{"hidden_size": 384, "router_score": "softmax", "normalize_top_k": false, "n_groups": 4, "norm": "rmsnorm", "beta1": 0.95, "beta2": 0.95, "dataset": "wikipedia_en"}
Below are experts of layer 9 (counted from 0) of a mixture-of-experts language model. Rows are named router (the router's row for the expert), up (a neuron's input weights, with its number), down (a neuron's output weights, with its number) and show model dimensions 0-127. Each number is 128 + 24 x the weight over its row's rms, rounded and kept within 0 to 255. Numbers have three digits each.
Before each expert's rows: "comes after" lists some tokens at least twice as common just before its tokens as in all text; "comes before" lists some tokens at least twice as common just after its tokens as in all text. This comes from a sample of Wikipedia text that the model never trained on. Tokens count by the router's weight.

# expert 54
comes after: " |", "|", " was", "8", "5", " on"
comes before: "2", " |", ",", "%", "3", "4"
router:152107128204120141086150101087129144154129132127114130102123165144114058094129155128150132121152142151141168112079125135112114111091144147075110123131151135089122116162107155150099142118115153071102114143073124120127117146120126155134137108141088112096114084133101090081121106140133151095105100141150139111093173136145102140118130155114115134097144119085118112110073165125074144147112
up17:132144097143119136101141120122105173122149065133136141115112139182176087118119167111088161106103079155117140137090121128178116133120107096137136151170109152090073111106123117125107135122101121113145162103108111111176201125123106135103121134147134145127115166140113118111098123131141111125107091136174142179096077139145151153139095161168129147123156118131163114131181134131140125135165
down17:124144134128151158106155122123133141078141155093130131117070132145144110136109158146119166093106164117118100153119129157174159121126117109130126102189133153123148133122144178134124161103096104125130085129091094119083153111122103163127113129101126113095162192107121111098094121147106145111160130165096124122102118151159098114089130103116129135128068101130138123129092136133155060135110
up18:165145170158121125147139129099152147089142115120158136167123071148112118119120124142146147159146152152108142099166170096094122091122139135131150139097155138111122167126109155090132132138115139132109186174106128133115147110104121129115135140138125105125145111133131132085136127133155127121113141110096095161095156139151119157149085135181106107125172141125091161069085132097073127128176
down18:132087078089115130137141117140124148149140167156072160127162140161174136102145131139137137097151154159145155158161127124122136119197141113105137109167125092085135097138098139131142126122119107101082145107123149137131093148102128071167119130115150131153146154137139123134161161124132131148087133138138110171111125111110093117123128125144094146123120133168079165067160103169097124167101
up19:125127121123108095139073093135136099127107128106121125115156139123115135123132157099088084118154159106121131144097147113109132156121130152114167144135174155075160147169084153153140130143169131173156128144121128153151121125121105189112087135144138130128122119121078163134114152105123130078159138117134071130134147108124141123118137129144139101116129135126126123084122171127131187155112
down19:113141142174138146130093101161133124124098149102138134114091173081112150187108190124100092165132103085106127123107109138112154091093151148113155125152137093153130133165083087167114118117114157147155155119129137132143122114160167139139117127140145094103105151122113130174110159123131134132133161118136151134095132198154129086106111096191120147106089123125122098137133100144103153084131
up20:107098118115138039122111109081163120120110137147104094134143129109098164115137121136136128133107144135154076152104123147127150179131130137121161111121117145066113202175167112166134122068112151102120113071121111123160148126119095136093144112192136153128122106132140095105114093139091122137139115100097091105138084133121157126116152176111177144135074091124122121118144133095113056121139
down20:130153137132159099133104157139102121144113150143128098151148140094120163185112130158080123101157132145144120117106113164151147114109133108129149141089119093145143105091109072127158144156144101122125133128129113115131126170119129120071164086151139107144113108108171127131142113150152151091167126086145117143105145133097173128172124111108136138123099107102113156119196134122131159145100
up21:145072158134138097099129142150129148133123171123140118113167140081092091149139117143174102118079141093151115137105141128137151165128130126096161115094171121169127141124138138168115154157148158108115165076133099107145146109134125184122120094132108155173137158108109134160141096123130159117111161121119097106183155121129151170144099110140126104073141144135151112137123216164125141115174
down21:138124110100162158097114141159115127109122096114168183100172128136117111175164125140122107124113090162127117121134167137127163145123128116144152154106144159106109154117102143083152156129172104146140156111155133128117121084125157110133120142175096115136143115164115117140105115120168135161159115109107162087090103109164150099127101118118130137122136131164093137163130119126172139144147
up22:151135095145099197142126143156149083116137110107088129146158110158181132104140137109130124138160126149124106110110155165106138138104127116106074123145120078098159127125134092166118133125122161134127125096128115139138160092132166118096093132139105099099109134142160128102119095091111126110140066126120175147125109117103209124135099139113121121095121132127086090137112117148086138157158
down22:117129106137131143154139104107126130161128096137175117126088125127128147148170141152150152125109092150144140115092070103100123147105121151113143158149103129148101114114188145182179098102106088130149094163126161130120090146108149114091160143145145128111139147132149088153112117102141150129145130151119146130137117143136117118123089121124088150146117114106140058141143140124145135095102
up23:159133093120126114104122150097137107113148143139122129121143143153144174124124114128147137145105171155080148116150138157146153125115116124106153105134057120174074172153130146189126144072124113126144072122119132128144158163096162117108139148122133080129089156121147125153153143106162142113135137185152106114177050140142098136108162148148097171117067118135188090126138102124100135141154
down23:131131158132133136158131110150144120109110081144117134119193114127119115172105114143084118084132078082143089178113114138132153144150173119124163122094149102106167141073169156105123137085115098096148124125151138089172095147166083099109107116141161145131099137094104159135076115126111163145136081128129111096121113161104107121114065108107132120111121105138103109128145087125094112175091
up24:168172133148161144116151133112149117100145140136126176104137113166150148105154187126122125194138149141152151114133137102107122086172126141141144128131163135162113152139107154126123128128140119115112101107167120106174119121125140111088150161107116114125142108136143138148147119129127163180163128115089115162136104146119123107178130107154112157113139128118140108118113154110109114165099
down24:096130124112120122109114097145129147118113118164167113140090157150118134111103139140094151116123147133121122127188145147133155149132116125146147134146161109110084163129123145157166135164101153126144099175155143113152150105101157127173151148109155121142133073084103140145128170148097128101154125084138060092089170112121150138083105146126115166128129135157152073134110120168108146136163

# expert 123
comes after: " ", "2", "1", "3", "0", "4"
comes before: "0", ".", " |", "″", "′", "°"
router:090136133130157141112149090119129137113132117110163114150152165155130132082157116141138099099154088166125103099149156111146131164155124170141061124115118115136152141137174124129113133093147140082104094131080159104145108147117089098150111115132156118124138090139103099120123112154164163139118106143130120132098144156104106123130099094113113098117136115153073150104128128126115095114148
up0:139167137108120098150146110111116164120126127131112111148153142141099110190073137157151158137122163132086142129176136121118109119143111145164143158132149143127100098131135157144133122081121100180130132149136121162156080167154145141144143097146079130142104146093162163132101088111153100120114108104103082100128147068135171147133158105152108085115129137137121096109083118127097152117122
down0:092155144137107144106156116136117172113107127131122115112122140089128126144118132104092116132150135161116134119149060113136100116113109087106096169135150176135131103110159155150145146088130121149092081081137168116155132121127085125139123118149129099144118166135133117105145130114125106115112131161148108118108102112102136128151202102091136150095086127066115135145127144169137152145116
up1:164128105118116152135152131116110107098137136137080124120161112101131131122135137090133129137090086091141154155135175160158110098116145113120126106132161123110080133104130112134157150134085140124091155171155142123120090107134117125125140092131162150125133130161143114150116100139133124143143118099128154130101063143121159165137106152105118104148108160179133115097144143133152129115164
down1:093103145134150119137111119151107089140156123111111140124103155148107151131203128129164113119138171147107166146133130093142160099114134140151132164099129147110048083104122108156159115130168116124150165154109136076122098133146125120066119107094120106153156104114120128140158133149112133158125122156117119165133171118150097098123137119139133132126137093141133125144102123090165110101124
up2:108102108123117134125094155110143144148108125107155114109074139131100154141129175123163111126112174122144106105122110090147172148138144132144130099088119116073150111065110127135076159102148115097179117108149139140144123113158130157172136170133120155085102113130145123141134151145136114176149102153137133145168149128111150152148147150128140169125064139102150129120150102139131115133142
down2:111148129091141117101120102145136124116167158145163158167111124145122125130141126148123110182145131136153141095135114103140083113126108141109092173117094081111126102127117066104157117133162156109160132098104139172097085127121113099155128075138175148106125166132135114085152110144113108127132120125147131173110137161131108114130145122180129141135143134147101127124114082151113115131159
up3:098120139120139118129102143121143146131110093121129121087138107128122079149111120105157125139117144164147117091142131127082173117120105111173119120065094119128107104112160140145135121133148113107158121097093157152167134086115123138144097136081116146162147120146136105073129119154115130139100176152092118156115131146101109122161117131117155122137124114121107141091137163151149098149128
down3:080142120145097074114165140130128162111146094127111106107095130150131135123137100143109120100119143121134128151152110092108108136135114160142127140102111142098105072098155172118084074098140118122111140126103147137138082138135161123113127094113138147129116111106172091096174139157119074122106139112110138126117128144090120167174156106149119114126163114096147157171112120119120084114111
up4:106077156111171132123125111135102114103113188108142147103101148153135111145105121116144117115171167156136081118127084104124181113116119123149116127099136089161133108127099151124131127135145146087138139152136162135127121099146106121162132108131131142120119130143124088102078130123129096185132168147118097116133129134066143119163143125117163137139119164144141151102187124132131164112135
down4:138127144100141098144129112116129100109136127172081135154130065160116092127202144136136110154081124101127128138114158144124149129149127160102120133119098090081095123090111101170131138132157103140091129075141127139104115124117143124124151082114185104161089076125127125124123125130175148115165134127134096182116103177118148146148141092151060153171187115136112147087127114144132153141106
up5:112108100116138094208086136123135127120146128154164151136170119150158131160149116130117097114112174137157175166137104075118133177141093139107119137100135090107144152110127115138152113127144129112114123122115155122131135133143091117097143141110129126141127137093139097148153112116137125137115116060136136121097146109112147119132106139155069092113097133125125103141105135120123149118108
down5:139103140157141133133155073148110106134160105121114092165125096132157136167126135139149111143082091136176129094141164151093139138149137078134159129130146164128141094107097127145102105085140126091136145069145127100116127162108160129177073137098138155108098137100109082128165116154126133120105130084079104147142170162107158178145152121128120087148100158139132119139151088142101144141058
up6:113117125146118124116142161100118157141162099109088111132147144077143112113117117159106152127105100170121128140117144143133127108126122088107148133117122103132134148101129146101125096100130135155098102165100156127119126114136095135096099133139140146120187119059146110185119146162120166124090139105104107172135077100116135123159105107143130109132167094122109131139142170111136185175133
down6:176104191117090068124109104131113124169109150145142129093153163188109146122106124147088147144118101121108155119128185157128123138185130142146146106132141111103122105123123167137131095103143151136127105166125127130112133191159154157120132122127132158067114150127085075079110121110135126106141113133132105101113111071130126171111149096108146122093129154097169110136153151100108134105128
up7:104091120154147142118121116099096145163095125121145128157153135125136143140110140099184085137146153099145144137165153154111174168135108148115142140115108134133137131141098130130144128124112105090102106168114137099153112176144177108130129124165131120121127172084161170150150120124127168120095110149106129147140116154162123141115086153141114124101122086104156129111086164116138147084128
down7:191155125112107111107145131132127129127141104166130120140116115098155154182125120121097129134158118200153142136089105153134153141121136057163137147130127155102116111120127110155137104152096145141108129092136139117107127163116146179110079095128125149145125116122130176131142089124164099164148173151121104084128182110160149105130116135124125105158157153131127113146113133174119135142077

# expert 46
comes after: " |", "|", "Source", " in", " March", " October"
comes before: "2", "1", " Title", " Ra", " Score", " Candidate"
router:121156117171138160129087101100181136130148128114089114159135150100091106109107128134168125128165128120136137162129107130131113121119184125084132141127159121142156098131114148115128154150179177103145132136106082121113115149157105143154114131113149127126158081128155124137131144171123132107131134128150110119119154165106118105100091121101117139154140132111156163132154110104105134095093
up0:158128099108149124166101143141145132148114132110120120134076134130106154159120139120162076163131107106114089157124127108109125085172091133134117117077129129109155088155077114168127120120108116151104088124123109170135127158184088106115111138111076127142138165147119088136140139093171117110135172093112092136153133119123116129129099108173178110141140120146167117112132068116096087135110
down0:079136139128112117128117094099104131112077144130073117126177124122114117135121142153125121108150118175177124111110146136114096180186154167136142183059177119153174083133139130137137143118129121160148127147140128110129137143114140123133106091116146110120128152133126141150105122130138122116132111155120159094155124166114118128155131148124126121104149145118110129124132158106122112147100
up1:147128104084104123147116175119129106092129091143145131133110114121168145130102124106154163162114136161103152157160118108102137068163130059128104140133145120173099078103137152135115123098165105143144124115122124125141140115110154114131159117141106124128181123162117174094103151105125112150088125139101075130114107092096150129150113180112110162124179151138146148143104130128155130160134
down1:112118138132138123135150116128140128145154129130074140175140141066122090116125120126169111099105161121150121179121151108103102139143163089079114106092144115108134119159136136120107126120127092092095106104190119129114113145107140122106127115119132134141117106134154133108133159115159094129068102147114131109128142118171099114088121116118125145144117139113156124121106121122145135103092
up2:108160122121155112134119123126165167119123145153131112168101149153126180099103104095140136150136137111115133115098126093149128117110138142157144109102107166120093100126127149119134106129097133155064176154166157129133114143134109114138166082162131139166120115127122147152119161142125110145161147116130145171096140168132082111111127144090109165144060133161139137092150099155137130142123
down2:069125132120100100158120122110112116113155084165105139136169120109079132124113114133105144135075148110089129118136144160056116098141125123084115130150142165097150105106113130100163162147150118162088170112139161093155104107111127160158105099118125165136112099125137104174106136159154117133114133092140145158092091153137111147180169146126137157131144138135155135128156188102161122143068
up3:112109152104111093148150155124123101118179148086118111122119146122119086131156160143119094155128124091085080170146120124114151091132079093186126101105113129134142123146137107151084113172167099114138138130180138138126104144144133104102124115132077130098142126106111096142098103141159142132129198142116121131149128093144136137088147121107152128133108159178134174120158124152137136123095
down3:138129119160148130122123108120142107146091123137117123118154120093143105183134113084099107136138146161187133111178214147148124124153113173115105148150127124135154068144101115117156089128144137103150173160156115129166106135152139070123135084101123103122108142124142132135106132097151153116128112125121142114133109167115142111159117133101072078128170132138130129114144107135149119156056
up4:146123140164132125114113181121169130109137128163152132117141125123134150132103135114103113122157123100113118149133102126144146181102087104140134152112141132099127135145130108106118161156139132116141136080139111122103149139123158109068119147116125161164128104130157130140116123121138126123158125113142172105138135109132140146131108197141081161119144154131125100117148127182100151092153
down4:148115149132125118116088111116113129095112160152156111150103171078066146144184165147130089116116104120114123097126130146117136124115108119111143165118137087141113135119139087109134116200112136145153142109165120127114112151148146127123119164118110112062141137116078131164153133129138091099100118150128134128129150116129121160148094115139154117151127078124159084118111110125098148125088
up5:113139123169103084151143111095108153120115115165124127118116124162114152093172150131136144115122128152134135150145116156101089102076157131180135105133130115116129132099138102113123092158122105160129101148138136137122123107119155092125150074109173122126132165113101127122086149113131106110089174144077092148101082107111129103124158149149152111122127161116125155115138135137085148121080
down5:144140125123137106123143118128123147145095100161111085080136136161143128128084139127103106159158165105105103109128137136086128082135150125112143110132143140145103121173125106159111141128137157111120124180131125107089109108082131134108168131133131118177142076180156095130132143110122130075087155160067097128165132107125134119185129173108144127134067135134134131083097118077146123154125
up6:129116108098115104098175105131140110125143121077080165113138150130143095140124188105130175131101104124105141129127077089170123130149140154106109133134133148111142103135127118142107142157139160136133125102143118180140150147165124143092089127111120142106069156107158080118130111136110157130143114171110130133182138141120132091113132136131139150147123074127137126162158111105128138129132
down6:116088134158147126118120120106124116156137133106086141078141130108173143137102133115107132130127112139152122117116103166094135086139108128144164120172099139125167134126112116153130077142076159115141086151124107148149142105121126146091128111086115120098133130114060093151128103132131136146167110131159136125121115137115170077136145173105114102165141167180171142121118126120119083114148
up7:149168161148096178085132114104150170129096122110108163165084080128098142128118132092147179114149129117085102109149145101122118143089135117105135126109125152137133101205144164146148111124147153089100145168120151137137153135145105136119111112148098140087158142142118111100108156126138118114126081160149146118065161103148153115141069124156084131128112137093106123120114128132138150142130
down7:140065148066132129177100103120110171151146124132133110148166145091124187122142095130125136145137106123112121095129109131091141121065114096128089147129113164098097123143153162116177107109129103085100108126178184113113106120112097134122138116141116129129116122086120145108092139171114120158163126120169117143106080125149168070147118157102139132140122122116071126160111139127158074150108

# expert 136
comes after: " ", "1", "2", " (", ":", " $"
comes before: "0", ":", ".", ";", "5", "3"
router:084149096170115183088077093113119136123078092106119150124135137125133140120115159134132103129138109154146125120148129123154098176115119157092091149140123091105166142108122152113118167111148126114122118174120150116143137091072100151149132160140122106100123126143121086080164182169117161102145100121125131121099158172131137144107142123103088147101166125161097167125127163140124132132138
up0:172115133142144140131188143167176150090144158104082130096163132152140138105126155110122106113094142078123135130127160128146121147112164106098132149132087148094121126143139101123096160128108121088167109156137145113110130112093135128110116167134150115096158105149143142125136147140120122117151145120134162149114118133167115119135110190142087158127115098121154127150078113138166140135114
down0:122140125129161107111161161127137115103124173137116143097118101099152137146177113153095126083149141090091096128165117163111141129109108090174140144079137119106130124138133192149153135140156151112144154085117135109103116111130127107154119150110144130129159123146130132154125133138109129110149117130138124167110119131148138079179142139133149069127096105122138125126094115149108143114143
up1:129157140152080127148120144144126136131097129138157124125099120093122112123099171113133075141091117148126134107146168143185102117153095142126132132158150098123138123113139154103163116108106133130103093102127131152171111100124164133079116122145119128107131127152124083123107104123173160131124166118124109141108107187111149116177160107094123123104150149153090111071134104107159142113133
down1:103133130116129120166108075102116140177159124111159116141109087123125145142134113102129128092118110121113144112142151148117141126113160162103094178112170150168118108136095179131120123107167117121129136142130058115092155124155091126138144084122136156166154151120126100136143090071108120105122160102100119145096160146102132158112135131086096118146144165137143148087148151122128147136071
up2:094140100128090140088148170103118090175097125130089138124120144135127162125097151137109110187127112156134104142122118118114129146137133116131144148117127131097146095129111094141097120170104143138135111124117147148155090125127093166116091134094123125140110115100154081098150095092155145121125126087118165051121120147134170151107096138137193171121136125122076105095143138129127147122138
down2:029137101174098112140151106125105113089133087135118126136123115084111129153124123131093147118140095129167155145089130115135140148090116134112162181132144123145164094106114095138121127170151142119089140108132150153148102153127118154097131138106136157120099095136152112135139133113108127112170137122213151155094112110125108116122125086151108154136172151138166156136124125122105134111092
up3:116127074146103164157129120120114115081111132150119124126151111136116080143149170118095146143116123146088118102162131128120076141106126103144086116127132106100072089088150148144161145182169109132083142088147136111107138108106156159157132119142114141126123109154134122086091146100137101107137161174102117083154119119091117118134133144153078130113158110127126138117124111155147140093121
down3:104122191154123121132136103124099128140122156186092112123124133130117140195149176134107128075107072141141165164115121111136121084155133137137111180147157089156096121138140136116152121172103134139103129143174128124136121139147101132111141123099108116116128120115128122121175126117206123123157143113105121109097096118108118163172110137140080142138141138141140165101180162120130150096095
up4:110131071132103155150133111179131146133146161148139127131088162156156157139118117110133159144123142100175150122102177095115168109133093117152103140141148124061143162142118108144123085168105130100127112080134106145143157095096140140151122144151142106125143116103120105108168148118113060143123115108133130100154103159131169088128131172155142164150108110138097121138124147152107133130100
down4:129105180116119134093122110120094164132138156188134131123153136141080096143173174138084124076134086124149154100110111131148128155148104155157126154146136112130116133131131121113124104141117135065140114150122136103131133135144167091144165126103107116146140089145097147138163123136122147127140113140175153148100152122117117127147090100137089133100122145125154153134157093168118167139154
up5:121153137136173129145091152149156138083099105129125127096140102174126108105101145153120161153162151128091110095124124155167160123119115105123130136148104175129127127198112129145139120132146154145146156127133104127116151107104177118076137137125134136117139106118134112150143120167111061128135139163117075141110147138096108093146114174142116082154086131098066146108134143119147103164167
down5:138101107070128105119121181090117145103115162117116111134188115120111133136131151162152111117130111117128114131137124108104116136158135098183106132117124166130109148164129143140145164107128128176135137105138127112117121105123122113144105129119089118147126160105147111114073128117159105145134121137090170163103099111122109098147141188102173150152108128094146122151113155124128082157109
up6:163104118116140093104154074084103129142138127100110120096106137133098141140101098135157099149122092165112140154109121138112149141170155119142146111145113113118123128128091138125061148150132126073163175125142135162113150151133134151120115072106103159153078181127142151123165123102086115122100100111112094126211120127134152136140148160105115122114121120091138138181153123105114157118122
down6:159132121130108146174141140127110087118125149135108101159080121141096151190132133123151116122110112130154101127099143149145136120111107142110117122076132136133082099123149110174159157177127105118129091155126120153108148139131134135104139094077126117135131090119107125118065137166154119102137154171176133123090107149177112116108132121151110156179167133098123114136111149082134107126109
up7:140120162108083143101131127110155142124128160150111121145123099140100111129108120106125123136111143179093150145138152143150137137117197166109129123158143112129126142136098158146132095167157114171188100143119142131112158134156113141124123120110108124109086128139126145180080133145106137119107143086081109103188114073138193146118123117106150080132150120134127137120120137176119138103168
down7:150098072133146151141113074137153142124164121096113144118083143108166111156118113102147118099135153113139142143059183061192179124152110137129114132158116124120112069132119119148142125167157099153089133138134105140135110099143081156126138138125144118120134141125087132136147118119100095118155149150136145147128128121106128122111164102139155106123170105125156157121119174105115131108096

# expert 147
comes after: " the", "0", " United", " of", "),", " New"
comes before: "0", " States", " War", " politician", " Republic", " footballer"
router:144140107137106146120137134116119139155142136158124113148087137108117149116127136121109142110130121095159167120134148126088131097082144117157132130124104142162159116060094155097172128146115116146094092132114122129122107166154120174167143144146123131145118132157096087129135124114102126115101120139142129108128146162156093120134112096084128134151139145136153156100156157135074090123168
up0:124148083109132155130176113157147135136152137108157093128104138101131098135155168102144128153152104117132095095130122129167098128123126111141084085135140149129103072099143101072134129146119116114112198144118139158132120117140082149119114132136101114140095152079100115120135134095121132149117105099107106142110151072090109143119137113136150145106132138152126159154115126174126146116119
down0:092142146139161128087144191187144112145150115089083091149128122137137130115123087137114156114118119109119141102118105158128130141173170137127143149090109149154159150098099116111135098119104105136133133143147119098152141122135137110116122129128138168128099089132101085093181112092140141165096106096120133126147123141144139132121099129121097113097136148165104101106108122153138090133134
up1:124136136187121140133135118097212121122100101117132121122182161155118123160102139156132090100163147111121121074125138146119165154117134090083108084123122124100128143198150117116080101114148150094154144150130091105123116131122150168134121135156121166148094145130142117105125123129120079160131202165151131100174130078148090127104118138133133129124064129163123141130129133142119135120161
down1:126134109119090109143130108102165111147113147113145110111122118146158133135124160097102123130125175148147137095137121079138122120158131127114139099122105159183124116143119128130126140176110133118129123094098127149132165149118150108131129121126121169142135143134130130144113100148125105169130134129101122122094072112127108130114142185121140088069155121097123140119113111185099109141175
up2:120121115127170157154117073117110123093085121107180139153108090102159153136152131112150159102156120134177126134100125111108183123109140071142158134131088035130126150094117126129144099131109127112139152166127139086147103141118056089104164174146134131085128107147137123112134135142133109177143146130102136140144131120146141150142141137151110092119139102132142142131166153127186114118142
down2:188161137149116164107180103117114137138145135092119142118134131064115074119128115100109085126117134141133158111135155121082131141082103126153134099136097140160161144121101125132084159132120154093128135142111117072148107113129121136156165124110126098130149089148161130156094134137099171112102145106143121092155145161102094149145147092131114149117141130146148165140145100119133137142148
up3:091141128122072154134175136148125081157104134109125110136165163138124149087106131125121099114152136119139139105094158144118155105141136154058154150138098085153147140145157126119093073137203139121178103109091118120100126132117141121145147082123116131088153140094126113135089164099149130143117087109147121111105176121083083119168172135147155135147142109138156129117142082132137151137108
down3:063143089181120150118145128100161129137121136122154177123144129124175133135108122084134087131148112159138128115111109120094111110098143129169135139155095105137131113131157153110150161105122095139102095140138079120124091151147126120113139119164074173117116131127117138146136122098147157134134094087113139147090087151106128104136112151102134131133140175124108125127137149127131127156133
up4:142163105111106135135146134131127091137147139130118110098175078135124155099136154111148150179136131126164146131130073135104168130132161093113146117118105111114159114159157121132154129097098133107098104161136117145163090115126154162091154066128137114128102101131148127173101107144136120137110094098138158176164181111118128162103124113136144145153132115139130192104119135114141093092154
down4:101157138155106111119125136150130138107121097151099111106114112090140142155073125113096129103168126153149166117146134105093119108090141159102162130128141091142102124137086096121105172153136146115118101122141116126148144140109096172138145134069153118097101128102089089119162114090132173118101170131133126056118117100155128110111141141084106112124100144151131113136109124090111126179122
up5:120111125044142140132150150107141173147156133124136174136090136100121154132148164119145155111128112145146126145123115120099146146148129112132175121127112099138156114126129161109106167142090099100127170125113094117123129145154074125139127133168170113091162184119132099082132150092131138105130091150098146112122123142120153131108127115127077123132181093174165090119151129129130098107181
down5:116139110154122182121123127117103150099137135101120135117148100121129112115101138098140063163141137110113113057077104122154120149117096107160133101176086143097116093140119136141152128121147124165100129159163099132109101142146114113107145152101106121108144111118163113151162135107154120113111111113150090099087152112090115120194120080108092106102151084101117128142146126106150141122096
up6:130121081142105143112174161139112119125128119123189146121115140157160135099098145125141149139165120138159118117117109120121116134106135142140094123112128141111121111101134119125119092142163139120119140103096106166083102131116132116084126175181119163135108104123148151110046115117122095144116105097162156144124151128142153145146129125130137141119126152145133070102172152123158158125164
down6:119126112119106103140109124098139151142106151111159134113159146155126139144169088147139164108101148120135144112075189147129156181147125138128126189149106187120132088131144108117121169105126117111112115096115134090134136137152137094118140115106138110127128085144109145115136130107163166129113115132162165164134101147141109134109140092113086122111134153121146156144134147098120127120091
up7:168115118180136134116142121122123119132128168116127118173139167110165112118079151100112109133162143109175154148102121085139126115145154105139116163170147168153110131133127116103160093134142154156119120095118125105127181102127092137152070145114107097143145136149125127145110151142083135103148144113095110154135164102132142128150106099142129075120164130133132118128103159172118160116097
down7:104144118143115143133146162131178110129100106111119152146125138086107171118121116135151107144104097153163142133162118178079126093114099115142172136122123152148117112152104133134143124156113154111105145114117136100139122124174122118111109132122148153126128104126112137131100126122123142088104104126101103097119116144159164147153147139121117099112164142113133137138185101158130154099128

# expert 64
comes after: " |", "|", " of", "'", " by", " in"
comes before: " |", "1", "|", "2", " election", "%"
router:137120139128099109104159159147144127131072128149138137151174094136080132114111121164116099081124097150133151136140131120099117106133171151125148150140127109143155123173130121157087098147106141083121099124111090089117091151132111136115172143075120133111155134105142107123085108118129170132145138142099138080097168101140105104100162119122163154145149115093156137125160149156084100089124
up17:112089118131145116123153146126124094109108113143146133151112146149112100139085118127115164143129128104152120148109129133164133156134129119189136120142119134119148151128141128175122146147122111138122120136096138124141074159135143126148157110123171114150148119090134122169109165121123136107122161077090078131129137134117140120148118101135145073095067110128126160124086160148112132112148
down17:132171108085142139102123098120153087144106096149127103155091131164134114173151075105176196120137129058108131132114130136138183152134119090150152140101127149112119129106122162108136153152096127118130157094086124151157136149158130140137181141099136118116085136136101123150121118153108123136103099149123107108120132106129146148133110140141125122156119123120104154170135118168125129135154
up18:135059103132118141080153174137131134161093190126140096127135158147121107125094132131144126123121118161143110142102110106123150140111121140114167140161101103102153135149161147101134096172120156120134166152112161110102139167159067127096151137148141154125153133105081121119105095178061133124154137133144125100095154162118131131110144146139149140119124121121132148133117169158152087122107
down18:087147100129098118135081116123139093163110136165093102112088162140100154124137140120109159150129134134152106076099099145135099123113122110140134126121149130104107178129118135134157167139120131118125109135081114137151086082140131124132122155106094089139097074131160157144117105130137130121121093096098119140159132160135126109186144131097146120121116130143102133145130167134119152132095
up19:148117089102137142130102126143073138169117120113121114133125121203081152105143111125184157152098120129135117094109171137132087103110126126064146112114116136139072154117137171156127104116168153122091128148131136138165128116105115126120144127094146110090124142160123170150113146117151134137111114172141129136110152121090113120085149154182148143147141154086146151131127142090095137108140
down19:152127078111144105103119091096158143143112106136118102175103116145127098122111144135108142127121128138072099144139134108127142105132145146120144131138125128131169147140135138116128130094133117153170119136150144115135165150128151134136102123140146105164079128163128148101132148141132169121150084117130143139177101149137149133137158119095136134124119113150143154132150122110112122134125
up20:113144155128131087117132165116141123092117141115127114119146125153104094158089148142069129147143116152125123152118105174127102121119121095126119089096087118135149131127124109137118128111106123112143095135123112130141099154144131161120138135122158146143113080143146119131077143174104153153092101130103116105107146148100148109136086132118151131084133093161094149103153140150135176106145
down20:108189119135162120156144161161122141141114086125103096105136124082152148111111156158175123115133128127143155088132135118124162128143129110158162125126153148149106110116130166109107108127105125097139127110141121158116175125143136159118051128101088130096112112136106170139125135151099132118105085121130139100098137132149152157112081132135145050130103111164131113092145086171098121125127
up21:166057132158122141127125129121110144133135131162134153125118117125107116188105136101117128157149112114149122164141110123106101143121143079085151117164127091085136113108071139141119103121155140105140122187110130095141111119164074150118133142155112150097186181124123119160125142116069124138114108092128150125095129211108127095104112136085128150133146117149123120162112108154120112123113
down21:108133133146102144141133131120129110125155122147083130137141149129137120149113113124114129135140118104101141128143090116096106088106121106130141109118149119138125132111104137097122136151134137131119123160128143149106097141116154121143131162125113115102096109103086119128122094119142176124161094080112115124107137144175119167121124127090141147106092114123116101136171137144155135173122
up22:179133065117101079154094131099165129146101111163143114144124114119158107109142135140157094114129118172177149131127105138134149098099106104123138121135131153121123124155152084140120122147114124146118125120163133111109113108128147150151145085134144140153085127150133169126090151127141129139138154129065145135148126087098172146159156141130141078136105168121132129130145118118154158096124
down22:122145106145095064095125118145139130104131126148109115135129115102086141108117137144103149127098151132129127131132119116180172099161115171116123117134123143153143101160146157174126124153110138114131114090102160109137151116130136145159107129125132171131093141097158111137106104152161076122119075082145117115102123132130114131137123120177141103144102125161116126160124172095096132137133
up23:124097150108113083071103132157113149138129139138110138134151161107111111113142117106128123162111147132123151107125120069119163113116162115121152112113085150139139106110147131089102119162160144108158108151146128148147132116107135134137106114086134130094135161124097162167139149107138147104125079115182141121142135118127138115114144101133166109121169149175106171139072156100112125142145
down23:131136122104152089137116137098125150161139103124147119130094132086115115157084131140121144123083164118165156111142108124166118161142148119149154142141107141143137141140109115162180136091107140126129125139172121124143072129152139154130103128115128150110144141133121127142140157161146129137148135147123140102127100145151147100066146136029155139141136149150128136074156169128131124147089
up24:136091117136122115086133099139143145119101110141160157115112152123102121126099069090119142106090104110156125148148104104165153134124134162136150128164110126127164152124122164162107116130116104125147144150127137113155123133130086120142150122123120117141067166111162118139127094153131125121131124091109112088106166164133137141144139154131114098131124105109118134150107127127131076108126
down24:132179146136148143102124061119141107133136144135144125142084079161142117165143071131131167153165156132115102137131141103112125124148111130147159153169146143138108109126107123127141127139124137157127157102122195156129108140075138130130177138163170113163127129097108132120129143190135118106148126141100108130121108127105110106152095150128130124136150146112118108149143138137160131130127